{
  "experts_per_token": 2,
  "d_expert": 112,
  "d_shared_expert": 0,
  "activation": "swiglu",
  "moe_layers": [0, 1, 2, 3, 4, 5, 6, 7, 8, 9],
  "router_score": "sigmoid",
  "normalize_top_k": true,
  "lr_router": 0.00048,
  "tie_embeddings": "early",
  "optimizer": "muon_variant",
  "lr": 0.0141,
  "beta1": 0.9
}
Below are experts of layer 7 (counted from 0) of a mixture-of-experts language model. Rows are named router (the router's row for the expert), gate (a neuron's input weights, with its number), up (a neuron's input weights, with its number), down (a neuron's output weights, with its number) and show model dimensions 192-287. Each number is 50 + 15 x the weight over its row's rms, rounded and kept within 0 to 99.
After each expert's rows: a language model's description of what the expert responds to. This comes from a sample of Wikipedia text that the model never trained on.

# expert 14
router:74 45 52 59 62 55 39 41 51 50 39 40 38 49 80 43 15 46 74 50 61 32 48 47 33 48 61 63 28 60 41 29 60 62 53 49 30 31 61 60 38 61 76 21 58 60 44 44 44 46 58 30 67 63 48 60 64 18 55 31 55 48 24 62 53 51 56 25 63 60 41 51 63 70 72 60 64 49 68 31 48 57 73 35 48 76 59 49 64 42 36 66 72 41 52 48
gate0:85 59 60 54 53 49 29 72 63 39 69 44 60 65 44 76 25 37 71 54 63 57 55 52 27 53 41 26 46 51 42 53 57 47 37 43 46 68 45 51 37 58 63 31 56 24 17 60 61 42 54 41 46 58 60 48 65 06 65 51 42 50 40 56 40 33 49 61 46 54 49 57 61 55 51 37 71 75 59 51 40 73 44 46 37 48 51 36 67 68 53 80 65 55 44 52
up0:22 35 29 62 58 74 51 33 60 69 61 68 70 61 62 57 61 28 28 65 31 48 48 43 79 48 59 73 41 48 57 61 50 54 39 43 41 23 47 73 37 46 33 65 23 73 88 34 33 65 39 64 74 52 17 44 55 84 39 44 65 37 41 54 50 58 50 41 68 61 43 48 49 70 40 65 32 48 33 49 46 57 62 63 44 56 54 61 63 24 57 46 49 63 56 28
down0:35 37 51 56 71 39 21 37 57 40 72 49 65 99 44 55 67 35 16 64 61 24 58 36 57 75 49 28 59 47 53 40 48 34 46 41 22 52 53 30 49 49 57 50 50 51 59 33 18 36 62 53 43 31 76 57 42 82 41 54 54 68 52 42 63 35 68 63 52 90 61 45 41 41 41 31 31 59 76 56 35 41 58 49 33 37 75 45 71 62 63 45 48 42 70 39
Pieces after brackets or dashes

# expert 20
router:65 60 64 44 66 39 51 27 58 27 45 30 50 63 60 34 32 40 34 55 51 60 49 57 50 84 75 55 64 58 35 66 62 51 66 44 45 38 49 39 34 66 56 33 16 58 54 45 74 32 55 62 55 50 35 54 58 49 51 52 45 40 68 58 51 63 64 59 76 70 53 56 68 48 54 40 33 81 41 28 31 58 76 63 55 69 50 41 62 21 08 77 24 60 47 73
gate0:44 47 64 58 37 62 54 58 51 20 50 36 55 47 79 41 39 67 79 44 56 53 47 41 59 84 33 55 64 45 27 50 49 99 84 64 77 54 38 59 52 61 54 73 54 54 51 55 57 53 62 57 48 28 39 56 26 76 38 59 65 40 57 65 58 41 25 49 45 77 31 81 43 59 62 62 22 99 77 45 38 60 41 57 58 50 63 52 37 61 46 32 46 45 46 65
up0:59 43 41 39 32 47 41 49 39 63 55 61 43 30 41 68 59 34 55 39 51 29 58 43 25 63 53 35 22 60 43 47 54 24 14 71 36 55 63 25 54 68 59 53 58 56 60 37 00 50 58 33 32 47 45 42 67 45 44 50 06 44 42 64 50 49 60 39 54 78 60 27 47 45 53 42 63 16 37 75 63 34 75 40 31 69 53 41 23 36 57 61 50 82 75 38
down0:46 63 61 49 38 22 55 82 38 52 48 49 54 33 50 33 62 50 72 41 56 13 50 20 62 63 43 50 26 74 84 66 49 33 33 35 59 47 60 57 52 59 68 57 53 60 24 62 20 86 43 61 55 43 51 50 40 31 38 59 33 43 18 65 40 31 83 64 45 74 93 46 34 63 15 50 40 58 40 45 76 41 60 25 11 62 51 47 28 28 60 42 42 40 70 50
Clause-opening function words

# expert 4
router:79 44 36 48 33 50 34 74 54 52 56 56 47 60 69 57 67 32 63 57 60 41 36 42 22 66 65 19 44 48 25 57 57 27 19 76 55 35 58 63 46 85 45 30 53 70 47 42 55 52 41 53 64 51 41 41 83 30 45 42 74 43 58 55 45 44 61 41 37 67 75 60 71 80 52 77 41 68 64 74 69 43 59 62 53 50 60 14 32 56 34 75 70 50 44 37
gate1:62 41 49 36 58 58 52 48 50 65 38 37 51 26 34 45 44 53 30 49 88 40 46 35 24 54 36 48 27 35 73 46 43 56 44 57 35 66 70 59 51 62 58 24 64 27 46 47 61 86 50 37 54 57 36 42 42 39 61 41 44 33 34 66 57 68 34 48 51 65 47 43 63 54 70 49 49 36 48 34 52 47 40 54 61 33 43 43 50 44 56 56 40 27 77 39
up1:50 31 45 31 65 74 75 53 58 59 28 34 63 41 34 56 51 63 42 57 56 62 38 34 58 33 36 33 35 37 49 44 41 33 72 55 74 64 56 33 44 37 62 51 58 41 54 58 68 74 45 58 38 52 48 36 24 46 54 51 45 39 34 37 50 78 50 71 56 46 37 61 29 51 49 17 26 48 41 54 45 37 19 61 43 70 73 55 60 28 66 47 23 61 79 59
down1:57 29 45 41 62 80 60 44 49 48 44 37 47 25 44 49 48 59 46 44 75 45 47 59 42 44 38 42 16 62 33 75 50 38 66 52 42 65 54 65 59 21 36 42 37 43 23 53 62 77 53 39 58 62 33 56 36 67 74 41 43 42 58 51 40 74 46 49 27 43 48 55 69 45 49 42 72 60 22 17 51 06 39 51 58 66 53 62 72 41 74 40 50 37 57 30
Proper name beginnings

# expert 12
router:46 35 48 74 54 51 30 62 30 49 38 48 41 32 63 45 18 41 49 26 59 50 41 21 43 60 71 48 57 46 33 43 41 62 33 49 37 57 69 43 60 65 49 49 49 70 62 38 45 35 59 57 56 51 27 27 44 30 64 41 40 35 42 31 15 42 47 47 61 38 52 36 59 40 55 32 62 54 61 33 70 41 65 47 44 50 54 32 44 23 52 77 21 70 51 58
gate0:87 79 53 48 54 51 25 32 44 49 52 46 40 42 74 48 33 54 61 46 38 47 35 48 43 43 68 50 54 62 47 68 60 62 48 39 65 21 76 72 83 55 64 31 46 43 79 48 44 67 60 41 31 41 45 38 19 21 61 35 45 52 77 32 48 55 14 25 28 79 47 33 26 60 35 36 57 38 44 31 40 49 48 50 70 30 46 26 56 44 51 48 57 59 74 54
up0:68 44 66 57 25 60 67 45 29 75 50 43 64 50 46 50 32 63 51 43 63 60 48 85 55 64 36 51 51 35 41 63 64 46 57 38 63 37 69 39 37 56 32 46 59 53 83 37 35 48 64 50 44 47 78 58 30 88 34 80 45 44 40 67 51 54 57 63 52 49 12 58 61 61 38 53 43 36 45 60 23 32 59 81 49 52 34 74 56 54 44 33 66 66 58 40
down0:46 53 39 57 64 35 44 36 28 49 82 55 57 71 42 45 31 53 69 47 53 61 56 68 54 58 58 40 33 38 39 40 67 51 50 28 64 61 53 46 76 49 62 51 43 56 46 33 45 59 56 50 54 47 53 57 64 54 57 47 45 58 65 50 61 25 62 65 68 25 62 61 54 62 47 35 45 31 50 51 47 44 37 60 53 52 44 34 46 73 29 31 52 61 44 45
Infobox dashes, years, participles

# expert 2
router:33 48 55 62 50 48 39 53 36 75 81 50 52 25 48 40 36 74 41 32 34 45 46 41 55 52 61 45 54 68 66 65 46 39 25 56 28 38 48 48 42 53 50 59 57 60 84 43 48 59 39 32 57 40 50 58 55 32 62 73 46 40 33 55 34 57 51 30 51 63 63 82 49 36 33 78 33 64 61 78 08 61 39 46 38 34 37 53 47 69 51 71 39 55 54 34
gate0:48 68 49 62 37 47 49 45 65 25 64 37 32 44 44 41 40 39 74 53 23 37 41 37 62 32 59 57 54 70 68 56 53 50 38 62 67 52 50 33 68 40 50 64 32 62 62 58 60 52 53 52 45 42 43 52 48 48 55 54 62 49 18 52 42 46 73 53 74 42 78 43 49 37 48 52 53 43 43 73 49 44 28 45 50 41 62 47 41 58 54 39 59 80 51 51
up0:38 55 67 57 48 64 56 28 58 31 41 41 27 55 41 48 68 34 60 31 46 21 47 42 50 56 68 72 48 69 77 55 28 37 31 44 68 63 25 46 53 46 33 48 42 51 64 61 29 61 47 58 54 37 52 58 41 41 79 59 55 61 32 37 59 60 57 63 53 66 74 46 55 73 25 61 67 24 27 74 47 53 60 57 31 58 71 62 46 58 54 41 59 65 56 31
down0:50 68 28 73 36 45 70 40 82 51 65 59 45 13 47 74 55 71 60 61 50 55 53 39 72 50 55 67 48 28 57 52 65 36 43 69 55 43 30 69 43 48 57 40 40 66 40 44 74 69 54 65 37 63 27 77 56 52 43 57 37 39 00 39 67 54 29 53 48 27 46 58 56 27 64 45 63 52 36 42 46 29 57 48 47 51 67 23 29 60 50 35 53 44 32 32
Place and direction nouns

# expert 15
router:39 63 62 25 52 59 30 51 46 53 56 41 67 62 55 39 49 40 55 57 14 24 72 30 44 70 52 33 71 48 51 59 60 32 26 45 49 58 65 10 23 62 49 49 16 52 41 25 72 35 40 18 32 57 47 54 69 44 53 48 48 25 74 55 58 51 63 24 46 74 42 73 73 47 50 49 49 70 34 49 65 40 60 75 25 39 53 54 48 52 35 63 64 68 57 78
gate0:36 57 42 45 77 47 47 46 47 45 43 32 55 51 49 52 57 42 57 14 45 74 65 67 61 50 61 37 65 32 47 28 46 38 67 45 45 56 52 66 79 53 45 31 54 31 40 35 63 56 70 43 64 66 25 48 39 57 52 52 56 38 30 49 56 34 40 42 48 58 41 54 65 38 47 67 51 42 61 81 53 25 54 70 23 36 61 43 38 39 92 36 43 73 62 42
up0:58 40 66 60 52 70 54 78 39 37 54 77 72 65 58 52 64 50 59 67 50 33 18 33 51 53 33 61 16 80 36 39 64 32 28 30 53 74 53 40 45 52 64 48 43 42 77 63 36 37 20 56 47 25 53 52 80 76 44 54 53 48 48 26 74 48 51 49 51 36 44 52 68 53 50 51 39 45 43 62 33 42 66 61 90 59 39 70 50 53 49 50 52 55 63 23
down0:66 47 48 64 43 54 29 65 54 51 66 65 60 37 37 52 66 51 61 34 07 27 38 22 43 43 38 64 47 76 39 58 35 37 29 85 44 48 55 43 32 54 49 45 59 42 45 49 40 49 43 45 26 34 33 33 60 60 39 37 55 30 57 53 47 78 21 44 75 46 76 63 55 61 47 50 46 77 69 49 49 41 58 35 44 32 45 53 81 69 31 43 51 49 55 59
The after prepositions

# expert 6
router:49 61 16 36 64 31 56 85 57 55 46 53 61 24 58 44 56 52 59 60 68 46 61 48 50 31 53 34 66 56 52 53 48 30 75 54 51 70 75 15 56 33 22 43 30 71 78 49 53 55 73 44 71 54 26 60 44 62 54 44 38 33 57 67 55 41 59 10 39 52 30 75 52 65 50 67 29 76 25 43 55 52 61 62 49 74 68 15 22 34 42 68 20 62 62 64
gate0:27 30 65 59 54 71 48 55 59 46 71 45 19 69 53 62 62 31 59 33 45 72 54 42 42 33 35 53 82 56 53 30 36 57 36 68 52 50 55 45 18 54 58 48 57 54 78 43 41 65 57 61 46 39 58 38 65 53 54 28 55 77 57 58 43 42 74 47 75 25 21 69 34 59 65 39 40 61 19 26 18 54 19 74 45 73 60 44 59 53 63 53 55 55 67 47
up0:53 47 22 62 42 36 85 53 24 45 39 42 53 28 52 69 44 22 66 44 46 50 71 57 39 74 67 52 52 45 66 73 73 61 45 48 53 27 64 59 82 44 74 41 65 35 36 53 53 23 59 56 35 06 53 43 46 65 70 81 16 30 16 76 53 42 34 33 16 82 80 37 30 62 54 67 62 26 74 72 49 43 35 47 56 45 23 45 44 58 40 63 38 28 57 45
down0:76 73 45 50 34 30 44 40 74 51 54 37 40 60 48 78 50 34 67 57 53 45 31 45 41 57 61 43 67 47 50 53 40 43 73 74 44 53 52 29 52 50 51 33 28 51 62 62 70 64 25 53 58 36 51 77 60 49 49 56 54 66 37 35 68 49 29 74 60 52 49 47 03 60 50 43 45 47 21 60 67 86 63 61 61 58 43 57 48 51 35 63 44 60 52 60
Table pipes and list dashes

# expert 5
router:63 48 70 75 64 64 64 65 53 50 49 41 50 46 49 26 29 58 28 25 30 48 65 66 65 44 39 71 57 50 59 39 30 19 50 51 59 42 62 17 56 43 43 19 51 86 75 30 64 26 33 64 45 57 43 62 73 55 35 39 34 69 35 66 37 42 43 34 50 74 49 64 84 48 70 65 61 39 62 54 42 45 64 46 55 36 59 35 53 47 57 50 20 55 47 43
gate0:42 33 43 36 50 53 55 64 59 51 58 36 51 14 54 51 52 31 43 70 32 53 32 58 71 56 51 73 52 24 68 84 52 44 64 60 54 66 45 17 38 38 50 56 97 54 74 49 39 60 23 71 60 57 54 53 30 28 55 47 58 17 50 47 42 53 35 38 49 70 57 46 69 37 67 50 73 66 26 52 49 31 71 45 56 27 35 34 39 38 60 65 54 47 34 32
up0:78 52 34 29 53 48 57 49 60 55 46 49 54 26 77 48 40 16 50 46 36 54 34 30 62 37 58 75 73 32 58 55 60 30 55 67 50 53 29 30 39 37 62 75 70 48 87 47 64 60 51 86 48 75 35 61 35 42 69 37 34 31 30 30 31 44 21 11 61 63 59 41 52 24 78 36 50 59 35 47 51 26 54 51 59 56 21 27 31 50 39 61 38 30 43 64
down0:72 44 34 46 31 24 54 23 54 53 46 67 62 57 65 63 47 36 67 59 62 41 56 67 37 59 67 55 33 77 50 30 71 42 42 46 73 57 43 58 39 53 59 60 58 46 42 59 63 69 45 59 43 53 42 20 35 39 36 48 41 41 30 32 48 37 51 61 51 56 70 43 40 34 50 42 35 65 34 45 35 57 34 41 50 29 52 49 58 59 51 31 63 73 36 49
Clause-linking commas, conjunctions

# expert 18
router:50 64 61 66 50 48 23 70 58 84 35 62 52 50 44 51 54 42 46 17 44 57 65 47 36 44 70 34 53 49 61 38 47 38 37 47 38 45 64 30 61 70 30 34 55 59 51 42 62 74 27 50 39 55 49 60 72 45 79 46 46 65 61 77 47 56 34 49 78 57 59 27 67 54 44 37 46 48 67 48 78 52 49 42 35 36 32 37 42 35 41 77 29 47 32 44
gate0:79 54 29 51 18 50 33 86 69 60 42 68 33 51 61 70 58 60 61 48 42 31 72 61 32 28 61 34 50 41 29 32 62 40 81 65 43 51 13 49 30 13 39 53 65 40 36 54 38 50 39 48 59 44 50 71 49 42 63 12 30 50 43 67 52 48 33 42 18 45 48 61 13 31 61 62 25 82 41 39 71 75 49 63 54 43 42 50 62 61 59 78 50 66 41 38
up0:47 59 39 45 41 57 51 60 64 46 59 23 54 67 65 40 49 79 56 61 61 52 47 41 17 28 56 53 65 48 39 57 66 57 47 32 28 25 50 66 62 32 40 47 73 37 54 44 55 52 53 43 56 48 26 43 71 38 25 24 46 56 22 74 44 55 56 60 41 69 61 34 68 48 62 79 46 45 37 56 57 56 68 59 62 73 31 38 38 46 63 43 73 17 43 73
down0:44 79 55 38 47 68 51 56 47 44 67 72 75 57 46 38 59 52 69 73 23 25 54 62 75 55 48 59 69 67 56 30 74 51 73 38 69 67 34 42 53 54 33 53 53 79 58 32 66 76 68 22 23 17 62 67 47 50 36 52 55 56 65 52 68 36 67 50 87 56 47 71 55 69 72 26 31 12 31 44 27 27 58 34 30 47 77 62 79 39 56 61 36 41 23 65
Date spaces and year prefixes

# expert 3
router:38 32 50 24 65 35 38 52 71 54 64 52 53 31 40 21 35 56 39 50 18 40 50 61 38 55 36 59 60 59 64 39 45 56 43 41 64 40 45 15 48 77 49 58 24 53 35 58 46 47 35 48 44 69 46 68 71 48 72 47 38 44 62 66 69 77 43 38 36 46 35 46 61 47 59 46 63 55 65 50 64 79 58 40 66 54 26 36 62 49 50 53 35 66 79 63
gate1:45 39 02 54 75 37 57 42 52 48 30 33 66 46 57 21 40 55 33 54 44 58 59 59 33 61 39 64 66 30 40 46 30 37 47 40 60 45 55 36 51 43 32 47 51 77 30 49 49 61 16 26 55 50 26 50 45 33 28 59 71 30 54 50 61 67 38 22 45 50 55 39 55 62 66 50 50 45 28 32 33 55 35 63 45 60 54 18 40 68 53 50 36 53 73 59
up1:56 27 75 46 66 36 64 56 27 26 37 41 65 61 39 35 98 45 61 58 76 68 69 23 61 47 57 42 12 47 68 58 60 57 51 67 43 41 58 37 48 38 32 35 40 79 45 38 45 34 74 55 68 23 64 43 24 71 73 58 41 41 22 51 44 52 46 58 37 35 31 75 20 67 55 50 36 49 15 33 68 53 43 62 47 38 54 54 37 85 63 53 42 46 63 59
down1:56 66 59 53 75 70 50 62 64 41 18 45 18 59 40 34 43 30 22 42 46 63 48 55 66 26 31 77 70 47 60 60 46 47 52 53 63 18 70 36 42 83 43 31 34 25 60 13 41 40 89 57 52 42 70 21 64 63 32 42 49 41 43 79 62 56 51 48 50 38 57 33 63 83 49 38 59 62 47 98 29 55 45 47 47 68 72 14 49 43 33 54 36 67 42 49
Table and infobox headers

# expert 11
router:67 52 57 49 44 41 46 52 50 60 38 67 58 41 64 55 22 35 65 63 67 49 56 28 55 36 81 34 60 45 23 72 64 33 47 40 50 40 75 25 09 60 38 30 26 36 67 48 72 64 57 64 36 52 57 29 79 35 28 54 54 52 58 38 86 50 61 42 48 65 70 63 32 44 48 35 33 41 22 36 52 59 59 41 45 07 48 69 32 48 34 47 50 56 55 51
gate1:53 34 62 39 41 53 27 50 45 47 36 24 37 73 39 61 54 45 63 42 86 67 34 54 55 62 61 58 53 49 46 34 60 39 61 62 45 40 80 55 56 43 45 46 42 50 68 25 62 49 24 48 32 54 51 48 44 41 35 33 74 35 57 24 39 45 45 60 37 57 49 47 68 46 58 84 51 43 70 60 24 62 48 46 30 61 44 64 61 57 69 80 62 38 31 47
up1:33 75 64 36 38 67 29 44 41 53 51 57 49 65 65 61 23 23 43 60 33 57 43 64 64 63 50 50 52 56 11 46 34 28 42 63 61 61 64 79 29 54 56 42 72 35 61 55 48 45 80 38 35 33 69 52 49 69 51 38 28 59 52 38 64 66 67 63 53 45 49 18 60 40 31 50 63 45 53 58 41 72 48 49 44 59 45 64 37 34 52 59 48 56 58 75
down1:78 68 63 75 23 43 51 14 55 81 11 45 34 73 69 51 40 44 27 59 30 71 15 47 53 33 56 61 69 70 51 52 18 43 44 53 29 20 39 51 64 27 46 66 42 53 49 42 55 25 71 54 56 45 44 24 16 23 44 48 65 42 65 34 57 55 50 57 33 58 57 64 49 40 10 87 56 36 50 72 45 66 36 47 30 34 52 40 47 46 59 48 54 43 35 50
Quantifiers and partitives

# expert 23
router:51 34 68 44 43 35 53 59 57 65 84 89 53 32 44 43 68 47 62 57 66 40 60 47 44 72 33 36 22 60 26 26 39 45 41 65 32 41 78 45 30 42 43 29 31 57 77 63 61 49 60 18 26 44 47 46 69 19 63 44 49 65 46 69 44 47 54 53 60 68 57 52 55 58 47 77 52 58 67 68 54 73 48 57 47 52 47 51 25 27 34 68 54 67 33 70
gate1:39 60 57 56 56 34 59 54 36 69 26 73 41 50 39 73 43 75 42 63 73 44 49 34 72 24 21 39 51 49 51 56 29 68 38 37 49 57 56 45 35 57 59 52 41 37 82 62 50 71 54 60 58 72 58 68 50 57 47 75 40 64 73 61 23 08 50 55 62 60 51 53 53 54 50 49 27 52 60 54 74 32 40 22 46 43 57 50 36 34 52 26 40 65 70 56
up1:70 65 35 48 64 38 45 42 65 46 57 37 82 38 36 36 37 54 73 46 47 69 51 43 00 24 65 56 42 32 38 45 41 31 39 61 34 45 62 60 65 78 75 43 81 48 64 60 58 47 40 62 38 74 38 24 44 65 51 42 55 37 71 50 40 66 69 51 74 10 51 38 50 17 41 51 56 37 56 54 94 56 64 64 24 34 65 51 47 56 60 67 63 24 28 42
down1:30 49 58 78 56 74 60 47 51 35 42 34 46 61 68 28 31 51 56 49 51 44 43 73 49 31 56 57 35 76 53 61 50 49 68 42 32 66 64 45 54 50 42 27 53 32 34 30 32 58 49 55 63 51 61 56 67 30 77 25 68 63 45 41 66 50 25 64 64 58 23 32 34 47 72 33 42 78 45 49 48 68 65 53 81 67 60 43 63 54 53 59 17 72 53 51
Personal name starts

# expert 16
router:73 12 54 58 70 69 32 71 57 51 53 48 46 33 35 45 40 25 43 40 55 43 53 26 52 76 64 52 34 73 72 33 61 65 38 49 54 91 47 35 50 48 54 35 59 50 58 50 50 59 57 42 58 73 76 54 59 48 53 43 33 30 40 68 29 58 41 49 60 70 39 32 63 69 50 53 54 73 64 14 42 39 87 63 59 53 40 62 40 34 61 48 48 46 37 53
gate0:65 32 42 65 42 68 74 56 51 59 61 41 40 34 47 36 46 64 45 58 27 39 25 82 61 65 65 76 40 44 47 61 65 64 45 57 51 56 75 54 37 70 43 63 50 47 48 39 36 46 38 43 49 56 52 34 49 31 63 27 65 36 53 23 47 56 62 77 60 59 40 58 27 24 67 56 36 39 62 65 61 57 59 87 47 36 46 51 86 62 40 44 83 44 67 42
up0:26 74 77 52 50 65 37 62 46 51 52 59 57 62 33 54 73 20 37 64 46 46 51 53 54 74 53 48 54 61 23 59 57 37 44 50 69 47 61 45 73 38 68 26 56 49 75 66 53 59 51 72 50 69 64 42 42 73 60 39 46 50 54 34 51 60 31 51 38 86 53 41 63 42 21 51 52 50 45 29 66 41 63 40 41 52 83 53 58 75 55 35 51 33 63 33
down0:67 64 64 56 59 50 47 69 21 53 68 54 25 65 46 54 68 61 65 31 46 54 09 52 50 37 48 44 50 58 44 38 61 62 53 82 48 42 47 67 78 50 45 60 68 49 47 56 27 48 64 47 43 28 66 38 63 54 66 56 56 53 46 56 29 30 60 58 36 44 43 54 58 59 62 56 31 35 75 56 74 23 64 59 43 26 67 65 53 63 76 50 14 19 46 64
Numbers, units, and separators

# expert 9
router:58 38 41 38 79 42 48 36 66 38 63 24 51 40 34 37 35 35 46 36 43 30 73 36 36 69 36 33 48 81 78 41 47 57 39 51 32 39 63 20 37 52 22 13 47 66 51 21 71 43 26 46 38 41 52 58 39 55 80 34 42 36 33 68 41 40 53 54 65 60 34 60 33 85 63 48 57 38 46 35 43 56 24 59 39 21 51 54 57 67 76 67 28 46 39 81
gate0:91 32 42 58 42 44 54 56 52 59 37 48 66 34 66 60 65 56 34 62 76 48 58 56 43 58 44 52 43 68 46 49 29 55 66 67 49 41 44 48 27 48 54 68 60 39 51 75 53 67 73 45 28 45 65 37 64 28 40 21 59 46 50 56 65 73 19 71 38 67 51 45 52 70 41 52 43 51 54 72 55 73 40 70 38 26 55 40 44 52 19 39 36 52 69 32
up0:29 12 44 69 28 83 53 25 58 66 56 63 35 19 55 95 37 59 22 52 21 68 52 61 39 39 34 50 47 59 09 31 20 42 52 33 52 44 52 51 41 51 30 49 49 48 53 79 39 41 74 72 53 69 55 39 39 25 52 36 72 75 77 52 54 54 52 86 76 24 56 73 69 38 52 37 44 60 49 56 28 68 34 68 37 57 50 40 69 53 46 46 62 59 49 47
down0:73 53 72 42 71 46 21 56 72 50 25 45 75 56 33 51 64 47 39 23 53 20 33 62 37 15 52 78 77 45 74 41 53 39 52 39 38 75 66 63 41 31 49 40 43 43 14 67 60 51 27 63 57 62 46 39 51 65 62 53 43 34 37 68 45 57 43 50 87 33 41 42 69 46 42 26 80 47 50 75 30 57 93 56 42 47 61 33 73 44 82 66 51 53 48 71
Prepositions after clauses

# expert 17
router:61 52 19 39 59 53 46 46 54 53 67 46 59 54 38 54 04 40 41 44 61 44 65 25 51 57 57 65 51 47 53 56 73 55 42 61 43 52 62 37 40 55 57 26 38 38 63 22 76 76 58 67 44 34 61 28 62 67 57 33 56 39 80 30 41 45 54 47 37 48 44 33 63 79 61 61 39 70 58 18 42 50 71 73 57 44 50 45 40 27 28 73 74 74 60 56
gate1:62 44 27 58 68 67 50 28 59 58 59 53 22 63 72 52 74 43 52 81 50 83 42 37 54 52 48 76 48 41 45 63 46 59 87 43 35 61 73 66 35 05 43 48 36 45 38 28 54 34 19 52 83 24 57 58 39 31 45 71 40 75 48 20 35 45 87 44 42 67 46 45 39 56 56 49 57 45 38 61 54 49 53 53 48 39 39 58 37 49 43 61 51 64 48 38
up1:38 61 91 47 48 48 67 74 43 71 20 61 51 42 34 55 52 58 52 27 58 51 50 37 35 66 62 26 57 67 51 37 49 66 30 35 47 20 43 31 88 77 68 63 46 64 65 68 52 90 46 62 15 76 46 63 37 71 55 60 67 40 38 57 55 86 26 10 51 54 57 25 75 43 60 58 56 44 44 37 38 60 53 61 50 64 56 63 41 52 58 41 43 28 61 65
down1:59 44 79 61 51 51 37 45 33 38 31 38 56 54 86 69 74 49 34 58 37 39 57 56 66 47 73 40 28 47 54 56 53 43 50 54 26 28 50 35 64 62 71 56 49 64 57 51 45 43 67 61 33 52 59 41 63 51 54 61 68 61 35 69 82 37 58 48 25 53 55 66 59 36 35 74 43 62 52 35 42 69 85 19 47 44 68 49 56 32 25 51 40 41 55 62
Digits and number words

# expert 7
router:69 32 61 54 50 59 27 49 60 60 61 56 65 57 09 53 40 44 34 68 16 56 49 44 51 70 40 37 63 40 73 36 48 37 35 55 51 73 78 36 60 64 39 70 54 39 42 48 48 61 68 49 58 52 24 54 56 49 78 53 22 46 53 75 64 16 56 57 54 90 16 51 43 48 80 39 53 79 78 44 67 61 43 70 47 54 42 39 20 51 40 68 53 66 41 27
gate0:45 45 49 78 49 59 76 48 46 77 63 55 38 38 54 54 39 53 71 20 55 41 53 50 48 33 31 60 54 59 41 52 64 35 51 78 54 74 51 06 59 66 72 72 47 61 64 65 58 42 42 49 50 30 33 65 30 48 27 71 54 21 78 14 88 38 38 52 33 57 36 64 44 50 49 15 71 55 46 32 59 69 56 25 44 53 58 48 39 46 50 50 29 56 39 53
up0:41 44 27 57 38 64 40 40 56 40 44 55 30 36 51 50 47 58 32 64 69 54 57 53 43 65 23 23 27 30 55 69 41 73 78 29 41 55 59 73 39 33 55 44 56 82 11 39 54 63 30 59 42 51 49 28 60 47 57 30 66 70 57 62 18 42 50 22 31 55 90 68 58 67 52 82 43 50 58 43 79 76 53 56 29 78 49 35 56 43 63 41 61 52 36 75
down0:32 41 65 56 45 41 34 25 48 54 48 57 65 62 44 61 46 54 73 64 64 29 62 22 45 39 23 50 59 58 47 40 70 42 78 40 27 69 62 46 53 53 52 85 58 51 59 58 80 77 46 37 60 59 52 18 44 55 64 53 57 60 53 61 44 63 54 57 47 36 33 69 50 57 55 54 32 42 18 54 52 60 38 52 47 60 59 44 49 37 35 49 58 50 70 38
Place and institution names

# expert 1
router:42 33 49 47 62 75 36 22 56 55 66 30 66 67 55 25 25 23 24 31 63 47 63 43 50 31 40 43 06 56 64 49 49 32 42 48 49 43 56 42 29 37 20 42 57 74 41 43 47 16 55 64 59 40 35 41 38 35 54 37 59 44 51 36 36 28 60 42 56 51 39 45 22 51 54 57 40 49 66 17 58 63 29 34 24 74 54 49 40 46 44 29 42 73 37 92
gate0:63 65 35 48 25 40 41 37 50 58 45 55 61 52 45 31 71 63 72 60 56 74 56 41 49 64 23 19 38 31 59 43 49 35 46 29 44 54 31 33 43 71 62 63 57 46 29 31 52 32 57 51 58 40 51 47 40 65 32 33 65 52 47 38 27 59 53 28 34 28 59 61 42 58 65 34 55 46 35 63 51 43 63 31 20 53 35 49 25 48 56 59 44 33 47 51
up0:64 61 64 90 88 30 44 41 38 53 35 37 72 46 55 47 48 37 42 55 41 72 40 62 66 52 44 65 53 68 50 12 60 59 22 27 42 46 55 43 41 39 38 75 30 24 84 63 55 37 56 36 62 77 54 69 34 90 75 54 46 51 56 63 36 54 44 50 55 46 41 34 49 57 43 38 66 54 36 52 68 35 52 68 45 55 31 61 42 48 41 55 56 24 67 52
down0:64 21 66 49 29 58 59 33 41 48 36 09 52 27 36 22 46 80 29 50 59 63 36 59 38 59 58 55 54 53 36 56 25 54 63 57 37 27 48 44 83 83 57 50 32 42 66 61 30 61 51 24 55 46 47 81 47 54 42 50 47 31 55 59 46 56 72 39 54 32 65 49 64 43 39 66 63 49 55 62 50 18 26 66 76 69 37 55 61 36 72 71 46 40 30 47
Main verbs and participles